config.yaml
d_model: 384
activation: "squared_relu"
router_score: "sigmoid"
normalize_top_k: true
init_std_router: 0.0284
lr_router: 0.0007
norm: "rmsnorm"
optimizer: "adamw"
batch_tokens: [131072, 262144]
train_tokens: 1661000000
dataset: "wikipedia_en"
Below are experts of layer 5 (counted from 0) of a mixture-of-experts language model. Rows are named up (a neuron's input weights, with its number), down (a neuron's output weights, with its number) and show model dimensions 192-287. Each number is 500 + 25 x the weight over its row's rms, rounded and kept within 0 to 999. Numbers have three digits each.
Before each expert's rows: a language model's description of what the expert responds to; "comes after" lists some tokens at least twice as common just before its tokens as in all text. This comes from a sample of Wikipedia text that the model never trained on. Tokens count by the router's weight.

# expert 3
Mostly "and" joining names, places or clauses, plus "by", "with", "&", "featuring", "vs", "alongside", as in Berkeley and Emeryville, released by.
comes after: ",", " well", ")", "s", "\"", " along"
up2:487507529453545506502507479510490501478496484485469553482485482540470491516531527484524479467525469516517512504515568481469519529513520509490492547504499480499471517501504500504513498495466463444498493507483479526470539523480495531537494553516506499529519467476457489539517512507502471502
down2:540466471517498498481505518503499475529547528486519499514502448497498437473505512483514510540491532508495528544505499538513472497518484469511465533493484538500472502570506462492530487498496513486473478495443527525495530487478520503491565554520498548508527527538475479482480512496518466557

# expert 39
Digit pieces after a decimal point or degree sign in heights, coordinates and times, as in 2.09 m, 55°58′; also "but" and "however".
comes after: ".", "°", "–", "/", ",", "′"
up0:495464491525496476521484498486526548461518517501495491469506485458492538511528469527499516529497534493478541464504470510535483515509486466464502562465513482475481483515510490535458486505518487529534527454496451519454519524508521505540493485467536507538514489470505501501482475483526521471
down0:509472488516521476500503492513479515499507466485473486461482492510539509516521532470458510555524503475492533488522505502565520492498463534494489535493498524532490516475480559524485512486511550505493522500478465485508508457502506457486515478495467520498514531534511474487527490506482493492

# expert 9
The preposition "in" before places, years and taxonomic families, and sentence-initial "In 2014"; also within, across, throughout, as in Paris, in eastern Pennsylvania.
comes after: " in", ".", ".\n\n", " In", "In", " born"
up0:536547470525476491550524527477470510448484559504515477484544502506483447537480512520498588526523469510467498538511512480496467507480505495473479524528509517489501490488483515522500550484480533479524476534465500520504534496491482514478485492523479544513523529508504548484534499503537479488
down0:516492529525507494488491496486476509527505503491486467481511495535498446463487496513507480506486521515517504523550516451495477544480471474486510532544507494526503537482455492474463486529502537494525514547491515513497480525516499495483565505464450469497473479494523500527519493438499511482

# expert 35
List-item dashes and table cell separators in infoboxes, stat tables and taxonomy lists, e.g. "- Years", "| 3 |", Phylum, Clade.
comes after: "\n", ")\n", ";\n", " of", "-", ".\n"
up2:490499507481497534469498495484498532496530506546480486524502483515480500479476482478540522510467514503505466465475480533485483480498498560498527494522476502539570526467544539531489485552546523498491422477459481497476494508542491517504506544505459485522483474438499528576474484497504445491
down2:443498494510517531457488485495453502474538533511528501460521513499549523481484474461469480454482492534496518467456450488531482525475496516500495527513485481504536495523545538472514510487541468504512508487492488460539478470533526493486502540535448522475521514485498491510496483511502492496

# expert 43
Ordinal words like first, second, third, former and last, plus hyphens opening list lines and "),"-commas after people-list entries.
comes after: "\n", ")\n", ".\n", " |\n", " the", "2"
up2:511496493502502534489504490509527491501463480550483501475491525504488514525511475507503474529504486467541517493520527504494465483526507525494471479473494494500482467490516506519478532555507501508497499516465494458503513513463518531498492503548483544551487517474483494496509528490493413493
down2:517505527501434485456498500472514510501517493494491475498503478471522477469526461499454510523521502490516516493466464485490498554504452477485480474470519511503505532488502535514501481475480496482515490465512499527529499507504536485501499488553491517509524545574489498531493514464529488506

# expert 40
Verb and noun stems about work and roles, such as worked, served, head, term, look, focus, often before -ed or -ing suffixes.
comes after: " the", " to", "'s", " his", " and", " a"
up0:516519482476492539514501513500497515506495471489485487520499501550499513518474493506494494443476542467512443524487529500487480478505532488495522493473509480510474493463533457496496543477501486537491495495542568486484523503495525479516441536500488529485518506493533514462487490501529534452
down0:484519513528500515455479502498512516543513504531514532484516487503520468492453474513469515515497491492503479531517495528500497505524527481502481497520477480484481513464526494545457551477517466498550510477471469528507507538526478483476487498503495473499487529501500522519491463511543490520

# expert 14
Direction and scope words (north, east, other, another, state, central), plus mid-name pieces after M in personal names (Mâcon, Makaay).
comes after: " M", " m", " the", "\n", "-", "M"
up2:506553474503490492509511490491489491490472515489506514515478460489505521506516511494507498438501541468505493489475473515509526478493496506504522462489434483515521491481526448571496483497520494517480543481487526494455523503526552474495451516478505514503476478510470494520481541527507506493
down2:503498455461488490511505505472469491517485510479530522483553471521528506524504490520468506476473505489477488500487482508538501461522508494512523492475491540438515503493491522508521505494523461503519504497506471504547502529527496485495479526474492504514518498463486464499496541478503528499

# expert 28
Word pieces right after a capital-letter start of a name, such as E-ry-kah, E-er-de, I-on, plus car, origin, reason.
comes after: " C", " I", " the", " N", " E", " O"
up0:515534503472509502473469525480481463494451493484510497469537518491498513491565534503505512466539484525527503468509506483546489477514501537503486475468503483502517504501508477478510526481512481503493510544464490511464567477502499491509495494498476496482496451453521503560456488497545504541
down0:552497477504492521466577535498546512524515493512498503484512525459487524530515504507465465472540510530482471452478511514484521539513500518522494500481503520447527547498428560454494519503482485509449457505535495464508519485469500519501488504527521493518464511511527502489474457516508507482

# expert 2
Blank space tokens before numbers in tables, infoboxes and race results, plus auxiliary verbs was, were, is, had.
comes after: "|", "-", ")", "==", " November", " February"
up2:510512515458529523522458515480498526471475497522524491523523465447503486474480475517532476520488516512509528524456507451513500528452466504517468455476473515480524492486506498507543496513490477484500476490492497457489495469482525518517507482489512466516524515529499511487486519568502495494
down2:492492446545514508521502514479550534490503504477462527488464489509492523532502463517533479518537506519498498520476496502504525494483523471492519508535484528504539504496540493513514529503493506514543524509520507489535486511484525516522467434513512526468492500510484464493472521551486472502

# expert 61
The pipe opening a new table row after a line break, or between cells, in results and election tables; also led, inspired, million.
comes after: " |\n", "0", "\n", "%", "|---|---|---|---|---|---|\n", " Born"
up0:526492567510515511507477505471563508496483457429476513499567557462507526571518488478500466469508502500521510501534518534477484509502520461521533526466503519495525486546489487481513483485517503515462460495534520505490461534438521481464510522517490517495500478532462473520469502523510486460
down0:490489503523536464495495513516500482507497512481449476504482465484500498497516503501508491498501480498523498508500522502489489509510514489490483537482528502533516482482514512479484457503527491522533520497504484560500501483469504423525534495515461480480488542550522522520459519507516492507

# expert 48
Single digits and number words like one, two, three, four that count things, give scores, or form ranks.
comes after: " ", " one", " List", " the", " (", " of"
up2:596501516508499518540526469473529518489505533503460538498468496481474482539511454499508517501520496480469523508495516508512493462501530506497501544527488492503494494515520493526526503516465490535520488542504515561560469518496506559504464567486516504509469485477482489555511492499537499445
down2:512519494513506493558519488517528493563522512547481472500481490526479481482508525546511491539480491488500516507504491473515505486507490479533520524544485464526451512540513523516539506492497469507493501489505511464508500510497494495548527512498497546526538502522537504485525496509532491513

# expert 5
Country abbreviations and name ends such as States, US, UK, Kingdom, plus the piece y in Rocky or IndyCar, and numbers in tables.
comes after: " United", ",", " U", ".S", "0", " New"
up2:518531542507537524515516498541490553477506495514447526513503493543433531508503495512511483464482476526512489528483509513497543476491485496512512491499543425517487478498502473526492537525493525503466484494489514466509529469475522518490505487499492478496547460551471495516503485470442478485
down2:529484460560506535463491485519465527504483545500476492475500514512478576472502486510469530462485505497500467492482515530496492529494517477498530467500479492487481503513519515482487509512509457512482500465456508467532501489501522517502484517509474492523514484535450489480518485511526505538

# expert 54
Multi-digit numbers inside model names, designations and codes, such as Airbus A320, M42, E190, interleukin-17.
comes after: " ", " S", " s", "-", " $", "_{"
up0:528502491484515507454485519453502485502518469491523526489512511473519500486510512497508500433515495483519483461526466494549486473534511511513497520536434467505527480472528492543496517466507527500512497509461491502511463456560453501486514516494536466509492497486477479482448477475518517493
down0:472468469531459501531488480477504452507533539495493458507507537475512488509473480545503526498491447483485504473483482520516444487497470474491498514472519534495509499540587495508515447494505475512525508473501503478496520549518462524497506486494499501499520469562487507516489533475511501530

# expert 26
Nationality and institution adjectives such as American, British, National, Royal, Public, plus the ac in lacrosse and coordinate marks.
comes after: " the", " of", "″W", "),", " a", " l"
up0:540496496493495552473461518502471492496488490528493537481555545502479478493538507480502531488521467505511515478496498503540479425524489502493441498469510514510484471495487458503503549527458487527510487528499546480524542518450513483500470485475512542509537531497489528483486480520550500508
down0:557492498487511488496527506512506508531513478492537447517471488493474506487477466515478515495510528466498461528505515500522468539492504505445493490515525546493504519523480523496509534502475550529530524489548510502500520507487461496507524531487505504511507532533503446477526489466525494494

# expert 46
Day and score numbers like 22, 18, 62 in tables, dates and match reports, and band instruments such as guitar, drums, bass, keyboards.
comes after: " ", " (", " $", "–", "_{", " –"
up0:553533485506503479466449515473475510469500507479441502543483529478526465531524504511516486502558482509476523519489512502492541484529501476558538475485507503483548542532498490501514517513501499516520473536475498493522494533495513465487481523504507508512496507475438462477509500524492434460
down0:487515538490487506494492517528502496516516491486517477484535522519512527504462533467467533501506482493508491531471536511561502504531506519566475517509520483535538542449456513523482486461492476529500487485478484514476501551476498505501520492539459489484462497523519511463522506462517491524

# expert 58
Digits after decimal points in climate tables, ordinal th in 12th century, percent signs, braces, and prime marks in coordinates.
comes after: ".", "3", "2", "5", " most", "20"
up2:519489517499493564498524523458473467478473517465472509481477514438515530486549496487527510488529463500523544418519496550529524437528485521518475547447494480498518502517530487479471504546506486469509476498512488523504483468516563478493497525494529475471543510492534512517521519502474473509
down2:478490486510535574518505499447531485523512502515502535482487507463560488523453470510528531530487489491450472550477522514514464472444495503484533503484470553532487487521495531504516505505544488500523488524482535520476534522549515497494485491492506487512491541458533538506516481490471479495

# expert 24
Verb endings ed and ing and whole past verbs in narrative about people, such as appointed, returned, released, crowned, rolling.
comes after: " to", " he", " was", " and", " He", " also"
up2:551513526496468541505451532522496536490496477470497540502521496539571509476519471501505478508488515509477513446500485502510509498510516444488460504521471490507535500466500500465524509514535515518474508472490487502476509510466537487548508485545504520485533482442489485524494527518484490477
down2:509455521509500492501513498501501511539506478484498526520475508501485478485511511502454506485526477566497507526552484538511514536476455475487462502540512445512523491490470489491493477528519516480481529469524523544493511553482495504562510447487479531529485489509527510523531534515512494502